From a checkpoint of a small mixture-of-experts model trained on Wikipedia: 422M tokens.
Below are experts of layer 3 (counted from 0) of a mixture-of-experts language model. Rows are named router (the router's row for the expert), up (a neuron's input weights, with its number), down (a neuron's output weights, with its number) and show model dimensions 0-127. Each number is 128 + 32 x the weight over its row's rms, rounded and kept within 0 to 255. Numbers have three digits each.
After each expert's rows: "comes before" lists some tokens at least twice as common just after its tokens as in all text; "gets" lists some tokens that make up at least twice as much of what it gets as of all text. This comes from a sample of Wikipedia text that the model never trained on. Tokens count by the router's weight.

# expert 16
router:105105137083160151116162129205112090121072162143083111122173167138119086138113106146153169147057073175166091120150124091085106073137122133203095130117135104173107150164075213108134169111102102148115141089147121093092170109095127145082160167166085109093142155152122135151095146122135127123151167117097147116088111116139150154087134170141182121175116169116124075166142114132121092100063
up7:081119129087154134134147132072150167140095119108139104246135173160172141149126134167140137101071107120112162129094138068143110123093086120165121148100091119100102106207169097117093104188136119131091086133151141154131148164171172098161081174138103106137116139088120031152137102160117109116131099118153179162168065143086073150139176046142127094123122075176129139162130130155119175104133
down7:080151105166125124082151082189071097139140179087130112159120215073069138131148088083112075078125124146095115185184151166124152120117101145125116114162108070157135092172077130101113167144178158113107129059126161132129103144132103112146176117169096145155146103129085159089141146120110145163151086153178160114093156074201183098101103106097106148070100154141165083143089175144139118134121
up8:116110119150169143103121179124154092118110186065107100234078155127116125106126170153088188117116103136128104098144105117098140122120078111170139137105151131058161172116146135133130177128129093080125106109111106113144208126171066071079046142094117126108136125189146169203130156105149163097116102009123121124065082069107102124142095127161082119087134128049107109161100141098101105117107
down8:119129088152089098119162144104130118157180117126135142077135143110089123058142122136171090127118133172084089093131128138120131153075180094069094153134084120058119154126121099141124124130154150109129182119175114062129119127141149119113207113175129139128123131091156154115139109092127179087161087156109157092145157108107121139118132165175165060102068055061188191102129094105110185108160
up9:195074100164078134076185118147152161099109102134155178101146163122123115087144125123117140132123143105110171111181154133111119155101116095114120170165108183129136164137074143162172145176136114147160120077134135167168087150135126113102172128156048109087183117142110193138115210124165199118150083102122144087152137102103117148106134199119082149109137148086060059155135134117134064080060
down9:129127159110156125060151206087121140111200080109168120112100155114155130188176150130107175157096083117130121119091112110129158119087120092202141148111170148104141157149122099152115082124104126183163090142145148143096177146143107083128133047106142160122129165091145115119118115147128155150149125095148100091105145133109139170126115111118171108104096126080111186138140116092155142105145
up10:138162162128093182105147159195115122155146151090118147129124125156092099164142069146097106137099145097184141145163133113135135105115130158108114213139171083137075055121076095070159079158117049094178138164138111064095115132129089135178120130152105171076164143143168122095131097101089115122155122177114159147142148113164144080074150149135168174087102069105101074087113132114089098151135
down10:154128143172135089114116088075173131165102105137116109085109099095129135142176141130150140117113128144120146138161102114116176145161137161130100088122138131053073126108122083165144107101115105143190152151074142122130134086121146122187143151067203123130118159168123106151105133150102171112135087142117103117100153200100115167149112153153126090084135103087094106160155156134173159143128
up11:049176206072122193133089136160116184098088068139088147112167102161140146072130110114112155143087109129177137115108122157156105171153064109112119079124138123134141095119178142108147155116101167098128099145140133158110166102050130104153105100097100132133152141158100126155161092155085093176208105148095173146135126087177100127133172155106101086187152129170129140135142114100194088107076
down11:164149066150120108193141102160229087152036156115130088170071164090108129125095114152103109133124083134073145161096128229158154148179087124130159143151194151168172192149116149151110107168168127135158145174129097196129147198102119105118146143145149123153105125135129116111120088085156120122141107035142080160123090117119130100109117155122112066140105145114154078106165136140112129122126
up12:084150136164129118107155173108148121206107201162138166104113193150144114088111157129106131127127158122184104149111110127164127101116143086143124166100120116164158099131121168125126142096119148181186137113125124103183124181150150058108164123137124160100079151146150108165117104115107104121163132159090112126146092180126095087113138119167138132184141166155107099138113135152141136174116
down12:103094209145176120091118155075117129128141183157115129113113084112147135146137088076140095137110100109132100141153151159150140065141109126104075081112147040113129174113079113098072128124131151130150042118172101170129118088152127101135160144160108134091084129129110074133125186151189143149125177169104072162109155109138109109173159105164143158122126114169130202093127152157145141164138
comes before: "==", " |", "===", "=", "The", "In"
gets: "\n", " also", "=", " 5", " 10", " Website"

# expert 19
router:069151144085152130044180137201096108134092135144119156094220143179106106202165117144137174145103124187178104103163115097157134077105072147121098118119115100177115104151133106121109170118100081146129110118191120086114164085147195124094129089098170094110154135033116176138083118078089086095151125050095161131104135136122170097086099134111209178129122152075086115151100093107103126072097
up7:085166132107139112159174143088135171157134127114137146186133187116154125142114123118134172095055094122098165182139108087133120143100073115154135133158124150099114085169136065125099137152140120133113124121138162175143124134171171088142090151130120112150095146122129069129147118107167166108135076145118155149145107154094053165140159055162161100105100105176105145090125129204095174116115
down7:129072174089101111153156151129136155098125131156104065183141112104172076101161132097109081098113117073118093183107131129091193141099095101102181151165137081123119090074047120096118149132167101143149071113119164080224079134115128103114136136166100074140153133102117077122127138131109111165049121099170118098125123111143098091138116135133077114132132153078160161151129139124074105136153
up8:104091102183187141111110169135148146132082166058119029184067179128095144110119150140087188118118095147108096111146138064126148158106104078192119157127157128072148135106134144106136193137091084116108139081120094048141161112175112077086050153098145104107143119198212142162151133073177133124116113049098095094070111100094103118176133120218143140073108154063115090134129106109137125104117
down8:092132106190142130148131162117134143112151038204076112099095095074086078100137087116112159132084133121073166148137137110141122140152134069111158133151180114113121220096119086143151109081133102144169148139103140090163120144147120118089116105179147169174123135111132098146159141144104136126087076160158059110140163162150110080177159116127097137128111129089118165113139146125126202205212
up9:130064096108080144044167105161168141129107116183167165132194161111118153076130094140097081147135125111162163117199137092133122187117079058104112139113118168139184124117110113148157126152105117163133144108135159162151100199124138109069201143106086115073159104112091188122105171111127143069150131096158122096142130070148128114123135142111106104090138134053085079141128109155144050136072
down9:147082179148135148121148152134134118149190123115150139157093126097139095181122122171116162125107155154086130139098131143140154070140140080116118104157134148098117122129101060127090136168145166074126115099057110113118106130140136132104106103163112173127121162117085121182081110155127118135094156118180116133086073171135111174125164137157194082099121074151119173149103124178109154154130
up10:151146194124084143123125117194090178140139133071119125119110108147096107141125065146108111186094181133135108137150157138166122086140132154140095201123150094108090064123085111098114078116081080105184177163119122121117123143120108111138106146146126173097151140142196111093145141075095106102149110137094118185158185100131134076087149119163156210092105110123069099131117127145098151149138
down10:141116141122146094124103126145150172154129094096104175120112128153149194104144124069148102101069123077157097110102140108131146102109111103157133220105144095103117138132136149155134109105131140163169115075089149079154101113159139162098187084107150177137149093091110043194172156108051144124124083136138135172116097197124054170088063081135115156112138122134129177154167097108101151100128
up11:053182162072141129130136139124103168099125081156087141174148123168148154072124090115113131114075118152117118131082101147146132190132050132101127091135150150111150122136186145107137160114110157088118101177119138148150173142094123127103127153077117102123128157114103132155123065153098094132185122110086204130118092078166094135093163167132120104184150089151161112131132097089165125114095
down11:163143140116120117158103153140124168120161100146110100171146129146106186129071140165060057118096119146110089104123119107123177123087156145096098156114178154142121157126095108117152080130115127096122141136132136207125115134094163212143092128154108156132122157068179142128163115137086189135144117156101116132133147091158145133174103100161105129076160143172147120152163187140107082107034
up12:097164112164106130142143167144178109168119171203135130092096210116148155098160102085123189139163164146148102138105142105172153104121163101134124144110111115154123095119130144125119075067112125219153122144113121140181187180149141092132209102135098167111115169159172099165106103126112082123168121192089153113133102172115117069165157143154126142157128148170125118165126143153156095162131
down12:121086140124166133100099135100151163092149181156191114138158119127137134125109139103084100132074111095140178140092111141157158085171143109157104061150100098173154160151163131110187144094123119144177116100132072161155148149190080167109112150166122078123137134142083178174132124165138151123161189118150086121148143129090109150149140121108109075119111122132123170142097163160115108151125
comes before: "\n", "|", "-", "==", "The", "==="
gets: "\n", ",", " ==", "\n\n", "theless", "Mart"

# expert 9
router:093184167051076133081116155153100150124128181144144150132188130109090144090135113151105150119107106173183102112173085084186186093120090138120129151108077100177138109169080096081144144103126092119131106168144124100122153110097140111134130107146118106064128197088167173171123153092132118168156126104079167062171122144139190099157107121107165126097115174109140138146135152125137144121141
up0:148127157071099090105131146175105173105096114108114135122107102129142086159125096166177110150167096125174111153147173169085102141115161086102182152182111140066146154112138119087124103076115085188173149151154178148115125114104160145108127107181123081143127150102134163150121117139177160112105088106147158172109190097109122078178136135111087160127116101136137161096066153177114040154175
down0:083137137140115138188138113189164093128088126099110140144123159163192142132120097124145124050122153080115182110144144105113090112168152155163082116143090147098176129113119116108165133099130119127138117093119143170132180109171097100168146134148112125093164175092130115155122061170156141099109126082121128033098168187181151156127172151080076143151107117130150082129155107120135123142190
up1:159172104157105119137131167057092162133156153112177133089131102125099119139165154082137165144128120159166076148183121166079082111099114125102115150118109166135156161088209076115094087119125136138106121091161080115093137122227122072098086207122149105141176126118159122102135049174150067151200175151140176133145091145149109192127113087108091135134085138067144059114148090122139149166089
down1:120113118186137164180133077127158084142153088119088171203143124106101133122136115077152134178142128149089163103115138112173150085125134152123146180087071140089099150111131111156137090115172122115195169193104140171175171148101117165184135104137065167142125101078190123144122126160155158174163111128123085133136131080141117139105165135212158116149086136135146135113119148121068068081167
up2:141110097155106129089133024120116160187119095143122147097169186141156121108123125108082081090103110117146171129108084071143100091115134059169162100190092112094137093147131115119117099115134126182176154118158143145202119139117164110106187129143130135147161134171056103105121137132150119115075101177073127144160132110116132148081118158166090166102034081143138126200128130118105045084122
down2:177107104157101124053127085139067129146103096163144086102155151137141141153116091140153146100130101132143133110081127149067114077105103074145155072168108138103118161149092120127115180189147097090114186139168150137143150116157153158115152086121102132087160149134080177168128120159123174111107126130082148128130146157122114126115077137146157100176124138137095136164127118099123142063125
up3:150113076133151088102092060142078142117106173107137098150091123117160107154130115144147131139148163095116105121136132182084089134091134105126081162114094077134051180096108136112134134044150098113118090146149073106111121116133153113118104121128151119090071171137149100128081150124174090081140127112101124090154165139187089154144145159221079170187142112156079114148131163104149121094148
down3:123087119112179153119132047111163129179142150091168103075120113123172112115088119160132153106125105063151123136096156142108159102068175129126125094117102086080087129137065137078097131114112113099103141167056165219176090124167150109146106168167162086074154143155065101161181184106107088176136074135132075142129172187172109148165131133103101126119121159140142145141155125142126134150130
up4:108154141167107131152146170171126137114110126156164142092120104160114140175174152142130184149128072142088147130082144112113113051136137114167128083096106100119161188143107110129107109139128147130151127152112135119157131131126121139125162155138136133109102119164120173175129125091106129167095136160120138141101163108081088107102095116167146105168122083103097058115189143070059130134152
down4:138134177108170133122168024107184127134079207122200153104110139144156081139124141090091103124123125139117096124129118115134115206123135138089163123103097083143124095155102079080150151148111080113175122068165101176143141119139119048211084096145165100099170167174094133135100148197140105102158160152133119155091158118156176107108125137071127099057073082121165160092190114116119142175101
up5:073134150121149063149147126156103122138138124076142128154175115112130123128146124100093130135102133130171111061156082138169108138073125114151131166192136114145034137104150120193129085134178161115131103134117116133135140131135177113095138160127160142099118129130129150180132143168146102076086135080183093067123068146183121169158100096153106138114162177146170133127088070073119103142142
down5:127058157157109135042137135078090119135121187132183132103112127120148171133152120188055113092137116140133149114125153148088101114113102078088138138191120079122089104092102129115123147100048145171165141126115055174129090118166085086184119124144189093153100103166092112124161083071141164113087108129058155141101165147149121182137072231152149115157114136107130125087155155101110135180134
comes before: "\n", " The", " In", " He", " It", " This"
gets: ".", "==", " ==", ").", " in", "==="

# expert 15
router:045105156148137117105077122170090038145128145129108140129189196163104134222183133097073135145083134159121123159121128104106151109097154148160132115081119112129118138136141082122126165091113086121063126147109117140118145094096185090191123149184114119106118117101134096130070141054106134112132108128098181090140188134123159193186152136138122136132112148084130095188150084132146108104116
up0:150151203085122091105162141182119190132126088117084128093116143141121133156109164175168127199167140130128107174168163174116115120120120096117167143156163145099136195141132108134095087093107095133159153139132177168097130106109139093107129095155115103137127117131140158169148093101218172098115074103149156176089171118077127098187179161119113161105115122091143155113062195139140058120163
down0:106092156090121139136091076137186111144186167089154137125136118121182124082106138099160173167112129097088166112109121128117073131174129154129123114150138164124150127081088102097163103099131148122155165093076153129104112180117090120129149142091156112173094144102152110100179135115124131107060052114106101131129157129068123136175151156084120187101054146116127076084056087123140126122135
up1:136188127158107119124096163097116147132138154116194149077176117125089099175191144109123181153114119161183097186167148145072105133072132109110085152138115144155121168090167078130090150127130110128142123113094128102078159131234070107096089163122122110146143161107139134120118073146154110156193141133144156095120128156170100209099137118117076145112099122023091092116197070135114137187068
down1:098093148155133115144146122164147115099137054152073106151134127120148123095180137165139162096133146155143180133121175097167160095151127118150057176111090107175152115147079125145131093127145118196169135112139138133157136118082137163171182097091065151171055088126203101176156090105101126074108147169129133102184098150081140176131088145164138117113129131145161162079170153112097134165112
up2:138112136152100134100150054123128161180093062143149160085148164194148102123143145113121077091081136129170171110098083089116128093105126108112211116171143136069133100157176120123102126125146149200160161157162162119207075126131130094134151117135119150147096116168095140093143159140174110156096107143074128158136179125140165138116154131144128146130087095127112125181155125123105069109149
down2:201116167105120094112130114143121118127076154173148086119109144075161087133166037112087111130175142163111103090170139089100094106091080144109099138155132141088171103185128089096115108167108092169118176107094081151058177153154135159126087105112080182153075159153148143116144117146155145164138158149144117193181129140143137118177067113137094129139095089080125132164167111133153177143134
up3:105128074133150099095082112136072100113095185104137122195081149131196105162117088122126111130130158102088095113109130148108123144082089114127115132121111088137073165118098132111146180094150101109100140159138107153116122119096150160127119139122183123095126158119145138121085079110202099051131080092086185084133156122190143134141145156126106176140146116149109135179147132103111127103149
down3:138115119122147121155117096118134129150115165106088134106149123155176129112132127116137082128093105148084151178175178128116105098090157117100148074130187094054121134110138083100126074148045099120141118117119104143129140098140151099085093097089185122117136169130158147044157116158138106115105051123119135184120154087145146126134136119101094119119115120145150112106145097146125124137088
up4:094134158122091123124154141160087118133110155135148114142114132174123115200124148145107165202056058102142133164103146164105115105150093105161100111119090100173130142116070102094126125170136101167132115084131120105145167098163186155139140110179121143101080127144163144113151135061108126143084030107120114120119201122101111099110082106156161128128138130103130071082121111072082092127140
down4:123122127151136147091179119112110056104124101142156127075113084146138136094116164137157184181122147148108144137151138134045070167137091186208111192140141152148146152165176071171167155076111120117138112104122147156096110150149108127109076139139127154119132105174110114106125105159109111201111121135110120075102093146141146168181162096129107110188086106122087127134124171137156133120100
up5:076162181095212046135132137193132134154142139088110149153091123144168126163139113105110133142142109140131145081135057137154155121054139141169119155151144054102097099134142123144097098128138156118135112073125099146132165179141177167125125128128170088122120140103137232181134161145130101097146113058136077083111084131161156154144108114119109147158150202150191101185126086134111128160176
down5:110111053163103098140132114061112116172129103137110126168113113123214222084160155184112081179101080124118141150176085086132116155140076151139083119149141102138126162113160133136154138084104128141171143155108136164139173137079105124149126185081153106132165130153125067094177139079139134104171107099112097130176122169064122079145129174138156129095128123129177154085170155152067107091151
comes before: " the", " that", " he", " \"", " it", " a"
gets: " that", " \"", " by", "\"", " which", " who"

# expert 27
router:126163131127156147094105102155090084143110144150131161138141154236055071168177138112091138143168109181184137125152094117166119076112101156132081168137083147155129119148125166160193109115087089157126114064135144050093125133137148124144162171131097090135183171158059148090080102118150143132128114151106101087088125123144124161090095157157155155062075117125108093183132147126158092083072
up7:119116179107113121173146114111153149157099135151133136214171184171128109157111099143116130100057095165114129119127134102141141134053106106140117114117133100140095124219148088117111166158138108148092079166182129156167122140141149110161097154121146137115139156119130074132116147136131167158155085126152188132142093151115066169102136064137147191099116119149106095104130127154131158167085
down7:133066109119065167160101152147097095149124125093094177136121137079152116149106144108134113177160174082123128150130106082093161121074104095116154069140129104097141139091125060101133118063157092152108105176182151179107089132120147183154155178125147096142156137140061151072148163125147168154140105118219178071092176116148152116146133102071107123145114148100188125159152104194129108089157
up8:105151112167186148107137169138096144100079177063094069219101199131118118118144116112091166137110087189154096079147116058138152113129085098164165136080145142091162117114131140099134190109117086089120114117096106104180219118134044083109066141111130120077143161189158166228129118119163105128126115042131107111100096057120096150174118128188110148079094079083118134130150137104126110121151
down8:147100122165098087151083124132110110138183098154097100140128095113130191067086118102191113082124115142132149171157171128125068154131119127135136167052132147121076148111125106150100115202169123122148125103132143108126105122115148144080152195125099158205131128110098108154169125130090124125089089127188175098151084099140180118125156086145122100159106092111136169151139072108121075143093
up9:138113141160080135103171114171160143115106101146139173092127147153121126107155093116122136126109125079114163073164163109146126190095093052083096161135108177132145156162094114132145118166115129124167116086135125205154115148136160142080154123125094114097171116091124201114120183123139152101172101084146118084105137071114139129139122185113087113108156139100067065143160128135110058107105
down9:118100130104169125092190194155119101117123100109131158163098191148155101147152167206106133145128132109090113056135093131125177106075201113133184119112154104178143152120144121139103151099174147131056139145097117140104073152150141090176103131134090140102165140129131110170086134135090107102097123151123118078095104116171169134162140129148134148111100183119150134149126132108185090114154
up10:108094194131112146089175161199099138149179134077090131163148118121102149163131082141083097156061157109135119149153124162146121118124101152098123170098146107134123073157118164091114093130121095101166120128141144128125128127121126131151115153135092173105137093100184131115134122103119092134148122147095143198131112079139180077082143101145164171093107045136084044106097077160072136128181
down10:151149126140103101112111142136139192147109075111107140120143129116172087116159153092109079197118128066117088157144070126155115144104101113172122134156144169134101131085126145151145158114156133107130126174145177131136141111117116120101091149110158173158066151173123140149121185179061131218164126154089118127185117134179137075076076074105183111139126123094085123170111155111171111132097
up11:074178190057151171135078108180114155113091070141107185161188124196141154077144092137145138148112110126130102104085124152163113166147053091098100096121132152128149150146173101112152163127090141141122118173145143149119175116119174139144096144090120087124134175121100125131121124153087084154159149152103174145118105063152079112102149146107122126154165129143170120111131102093157121104066
down11:180122161149154159167115087104123137109028112162129137149105124135074162142099147161143125132172150178184126122119115230152150140154091106084074120151164144145142079159145115108114124164208161115162089143124081158106140125192164100130067111165143140156114175099160122120182127098179176152157153068143098125095154159121190085157068150130096102203164171135137152111127135068108133075159
up12:084121153139128132136134167120169112169103163180118092084112213112167169116173095119071150135152152139183107136135147141122126097108125090137157191132161105133146066110136193115098154131110120139169133101152109158189156152150108035091163126171094167099132127132121093103090102132091132131195176147084139118150130135135084056122136118158133142162121163172149111166139171126115143149112
down12:071181127119111063056116119098143179136142097169057084124122233129115097176136172176180090120139101081166096130110149187147168149106162162114105144105177147165135112117082123096136174127151146069149089088167130111096172120180160078167102081128174133071124126092110152104172145086076147138090150124132144118100130156164128101185120142109082159133115121142117216118152155091118106122111
comes before: ",", " |", " (", "%", " States", ";"
gets: ",", "5", "9", "6", "4", "0"

# expert 2
router:100114165101122174096134179147099173126131135150112135146105146158123078100160094124128215134136112124116124081116090086128146091142085143179167132092089118200156137139146108126124091073107082178118102098130114099103153143147148168143107125099128094116194132105101115150095159119120116163112150096123149129095109140075108126142129097139189109159099043113148091204094170112224112160113
up7:124099182077123117173167077108158166119133140112159099197127184131128108160156150187112126097086109158120151115115140090124157168089057128154158159097121158127103106170142124117092113146156126126102070137144165169186141157154146105140102146122146120099134129130152075115188149150134174140133097175165192155122113147095078128142194052153168132091143080177110106161118154170111178139134
down7:150092138113120176167152130163159111134090110095137112148149134102206103156136061150148182124131124148081093158115107129116115139058165115118096150094110121160126150117094133140112163146162128111111122092088137049118091118135094152159127092125139117038117133097125098091141084150129121159180177108127166151128107112158109151155180143116106102159124131110181135115147106171111148164185
up8:135074099160196172085144167123118127128086205074097043206071142105100100135157159107072172121141071166130115093156117109158145125095056108160152156066133112096175138120131143120130184156135084076130141083134057122151183152191088045107026143122173107103145114174195146167137114046164131117088112047109096111087121040134121097158158114188091138080103102063118139147141064128119124146137
down8:147100032092126141042161074122096066128133129107142160097147073097062097102073186130210121179137140116122167108128180107200106181181108082131095090125130122102150131090163116177097123104098126062090171128160072107108148151118123129141191171166106087146139150099100127097121103120107119059117085172165128152145123186174090092154156133111133090132107153143166105097135110178091122130182
up9:162087131167106113085177110207176193095128116161156141087160167095164122103144172091146159147156127099127150086171183112094119125161095034137135157135118162109141170114054084113129156153130113148143118086096153198150106143142137078113159129123076092102126126133116156124150148095189178098121118086146113094092143054105130175129137164145090173127071177096075098124144113143103022119088
down9:125095177132174202137115107083161118099179131176101148106112152152143102121118137125139147162092122116119123093099138155124124168128143148152132121086124140115165123144123069102076126100198186106135104147090118170116118166199123087112114085192132127154134098133119112163128187130174159093125117084130186130118133158119026110128189089119127134121136086066128174077130177174133147117126
up10:102108132092103152088115138142097187129160138066116152120118142119134141142109109167081076140054161095155144143173133165151125093155128121128101143149155059084126053182095160075160093131080096113188170105081105167109111147108133118140108175155103138096123127120180132114105155111114092100149099127117166160152167102112126080082165130164128191051098081107123092129092125110068110128159
down10:149088124143131147140051137115124092129091067165157140180161152130098152149112123066152114137139142114159141079153165155156115136121107183133134115079153067130119058149137148177137131103174137139114108144145167115112170093153176078118156145117133110157116131181107099132117113144116152112120194141170140109142064112109092168194110088090148197159111173130086160145177108105170138158177
up11:077166140115127163113094155135131176095099084141083190165157126162131163046135101127126160148079110128090116122105119150124144186137081138097099090111150147161154149146178093119139143097081175128097094137114133131140194132085213140125129159088100098129108151113110086125104100167104116139186153118100170114090107084170117103116155146140119120173146093140177134127147067086172141115085
down11:177148138133144144132133164120139159138126120150156149171103080152120181104172142109090113212140134111173158178137145157101125107166119116080163091055168178075114149110119136173133115126152137103125116117166072172121160133132172155153096114148156116121096114161110114194162104107182231091145150155119110100075132150144156121151124189081092077097079096083125115116117123153178228129132
up12:068146124148142100137128185131161087150147186157105070151114212113139156070127161115097174152161167091173106156123112135132136103105131105152143163131116106143142135156133164117147138085105147122138159109116110102194153178151117078084178126185138145107100143172109079139089031153108086152163148176080123123108092114128075078132148104140156128167129203162110103162126122111146149162126
down12:144046183121146059134145130129170136095162135168160175174064126097158122173135093115121121122187130113147146119080157170139148125111153149128109087123131113149122077148145148063132159141173163106129068110153130134150155128146109098128123113184134078117102126078080084134131125136126157118091130175123114170201150104149125068109101092087108152119080092157131095079091114155102149134188
comes before: "\n", ":", "-", "|", "==", "See"
gets: "==", "\n", "-", " in", ")", ":"

# expert 13
router:130164126081117133116108138132088150078070179155118151112152115139122060140142059084170169099114055161147109124158090100148084128176109129217144117137086115179172161132106113072152111116034106105150152130157112113079145142139094112171144054085083121075123137140171136116146131083141120151149123105166140166158125098139135166189107123106160149150071126055160123060090161189139129169091
up0:135152194091112123087095146166108146123134094144121142096105081126172134149129131156185106184172143152127097157138178137117100135128123084088136116138152135108140152163135098087130103107117073200186141139129166187054129095159120127146150101114168091155109140076151132147126140130196162126140092090162156147069186128074145082191145131105105210093116130073149148146084142122144086160138
down0:134110147132038139170131131148148059159159178112149095142109151097166122093117110120195079065097155077112125159125158136125091144123149111131096191197114171135118134115094131076184140150154102151108106129143121164082136162099089120185179090156106175147104142119101168144124117136119220198121052145091102118160151108099155162152151098075154125155125189130165100151057091052182098141127
up1:137125090183080117129085129081094159109127143141161151111172110144067096157164152111132190136154084130158113184174159150068112107064118137084128160134142135135114143090162067105119117118138168135127113130136129090035119122216101087066103208151132146133160134126184142128139083160136084184181132127148178148140100150167081204072126095164124125147113163052113085106123121133129118182079
down1:069126141196175132116135120096114124093114115165082075137143076095118153142161131087125157128114108153126183112148189106166119126153111148134139208096132120105168161103118102138139153138132155146165091097123053170132116098101153133155133135128145145144149065081192136063100095146150160203182129161138180152138116077134135139110146154088155140120153094111165160156142165110114142147115
up2:137089098148089111079087120123108169153103071149145132126139198178140116142145141110128057118086156142188169132083135112121116114112133084158193100189108152124095075120184108127108087113170148153166143159148121081185087118145151120104159121132121129117113128150118126136105137143129108141085152160109143184164109128147103091114136177155096156095087072124125122160152093095071069085139
down2:142057083142061128093193093082181120149141141108148121132143136120130131143151130131173093101160169119153098149116112140119102124084115075121139104135073115093188158170174121157128119199133066133203055148186112122060130121140143103160113112111163142081119093141123109142173109052128137171103134181158107156129106120146166154155085134188147101097138114113154061159103068066177090137085
up3:141091120133103087107079100150078087105102189143165127150103136171188104173116098172132158097145159112112108150134144181095086144065108096126086132142108074144098127093107164134142158065147109123122108152147099168100130145103110146137129128129182133067114171157175106087061104076163153079173099100084147114138130159217123158137166153167094122176133125159144093143136171126120121098152
down3:111191140085158100098140121139103192200033152087120113150068079135138140058135100096117060135130139119124117204098160112158135138091097180096137093146097085131122157159155110103145116177151140133169189121098077144126100150110146082134100167117103104171141146144093149144206146118089052151145123129108124137106123194091123092132093166098130103146127178147193153139101185107140143137155
up4:098163146159128119157138180140098129111120164118073161101109122129113165148158152139133155160140075151093161130092140154117109121103123111163113103088111112153167168135098123108158101160080151131118124151127146124155170121135175090154160127184179147131100116166131170196173078075087132133096101152113121138125174100092162082125145121143148125145091120116091073112156175077053093128080
down4:070079141089162140109074069123103107158104110129147169162131083153142199148099133122143112142155149119107096099129116112139089150145101112196152123135097144159174173167115069150141163107129118128170101131106178150123194092107132110109137201126114115186156096126118126137097089152122102129116107186141055119121080148064086108121094120119101135095154164125163134142106115094118124143132
up5:070147190125154062149127136187114096139102127106139150128144090129144147163147142118085122164105090113148098127162107168156126168067100109162104182175131116125115147125147130222158127140141175127109086059136107100143138184095108120107132148132133128101118148088125170153147166166102089101102157073176092048133082141176140153131097089138145135147152143150135060167094058107135102161172
down5:121168106127154145118132086115150065112167140113172096131066186145115141169083141114111121050100091100114099123157129138044129124211132152089129115136103091158012123108173144133157136115089132108109095141140165132195089140103137135134143149129161160118143091137110057100145075114182122096136065095100097097148129163082147174102106185142122108081164099128106088161140053144168131167152
comes before: " |", " 0", ":", " for", " 1", " League"
gets: " |", " season", "|", " team", "%", " Team"

# expert 3
router:084149158077152200093152094146107134103121128118116187177166176173134114195111131100099161169138069148118045118162074073122179106120097096154113170146121171114140117112078069109163100104130143163124122118137138083072145138129094158117174127189058101117128135127112113147140119105137166158184131136098176134091099147141158167164053151114131139113120173130138166122109138139178148119146
up7:073107154075148137172159116101166157151099134155164119221146162131165161146179135175124147092086075129081143121140115096096108134113072123174136144123125144108091115183140075155125108153144131152092114127135173204127143144129112113190106152155174151136129146149125043142140137167106135145151105165144183165111100157100072176111198053137149129097101091184126115093143137170121152149129
down7:051136120156145144128145094158136065147150151073096081186130182121106105146191146157138118116145167104194085143126093139141116066053139077099129107196078121125138083164082134134144098169106119080103105108122087121107073125150108098112161211118097130151164090129094154114145125101121128105104182094210178143107124135163161140125155194176089152123091133151140088127101079077100085082191
up8:127109112137178177111128159125155150112092171100109083221063144103067123115103180086066150098097111140142090101170135126154126136155064092175137147116141144067150107086155156133118138145095095120123173084109090106146188104177061069102071155098133117118131151190163190180127131087227191095169144055135096114094100114112097109139121151185110123064096169101125077112125088097123121156125
down8:153137094162121102104145098173097155176180117131083102127101019136072129130048171123151166101087100195171182151149160125127086198179109066066118160158083135124143124136153127110079104122197140119126201119113089125087136110166113142090140149116137149174132089095114135164095133130100146076130150125151138148169124150132173071128113138126102083111105152140062109133202092137082144140195
up9:154081086176120115062176105186133156079125113154127186132160164143151110114125096080146152151143157074107173105161116118097143160067109043111122154129089182156145174159088119150175128193141127174144092095167134165200077140128134154072192137123097091120174096160115163127123187143165148094086076104122120099065158103110145130135129184121114086096130148086044106153152106131138053098051
down9:139151148118071146151142104053145142133206130161117117159097197152166070135192175136101131144122094144127089132108098149070192108119078165179088173075117143114140163224135093109116078124173159149110139135150154129071134122187082142086071113130148158129156073119138112179093126188155170169059170080153072125065153134102081184109107103126120136067060119061081116120117104133178139163121
up10:132116159102081158075136114180088154118188124068099168138143113166100138113145060147105070095098166115119140129217143129153100100177108136129104181132149061127079073110107172076135097150055078098173176166120144116126106152114108103148149127154095170104126154167181138114133137103061105125137144197159120158121149106140171098064197145110155133069126116100111049123084125145089132156152
down10:177093101182162094141143157144138137149154126074159162188152106158165088144128114123122127106114133101137089104129155122171131157120146212109118163120108047112108107116119112168095121135123093111149152141102160118143149144097139084080099117152116136144107131180211131155130152152067094116091096117141118111155167111124098167121115108124110151155142171099091144167139152085151139149120
up11:057156113075112111135087108167073162122105072145089167169188142149123155068107091143125147148065133119114151107080148157174122187137054114096152093158151154124149168184167107083152164110091157090115100165116143138121171122106162115145102123100100124147153158127127103158117078168102086144190110099085179111097109095168104126106182165133111097172154120158173128114135110063171114122077
down11:146199065121161120154123145109202117140094123149131164188074109104131130130113083223134133173154194152153097147087140162129146122119063151182088086125140179156119143156094122037106187134150121055162095187147094115132116124115100115174134177119151126126122137115135099170123126144171137196142165082119142114124092113127116117174072153129078111141126116144148109145161122103111150121157
up12:087127120168158122136154190126125100149118159153114085093169191122151165088139146105058188128126182120178116166116103134139129105104138089161167180140120145146136111155141187146132145112105134147154160096126134117186124158167151058114216130168131156114102139130122087164109074146113058179165129130131138133164100130139130079133120098180150172181102171176124107187100164119163146168108
down12:195102191074123084055125092048167137104128156168153156097162158130160168079092167173089143119150144060131079134105098184150109132145189175120098118135169120112125073210140104131122114143120177133090118098156110144117120132116144099176108157104147132164096151132094107141109148107139151153165127117130089077185140119160107113128086052149124092129109105092091116107119091183151137133094
comes before: " ", " |", " Votes", " Candidate", " Best", " 3"
gets: " |", " ", " Best", ";", "|", " Award"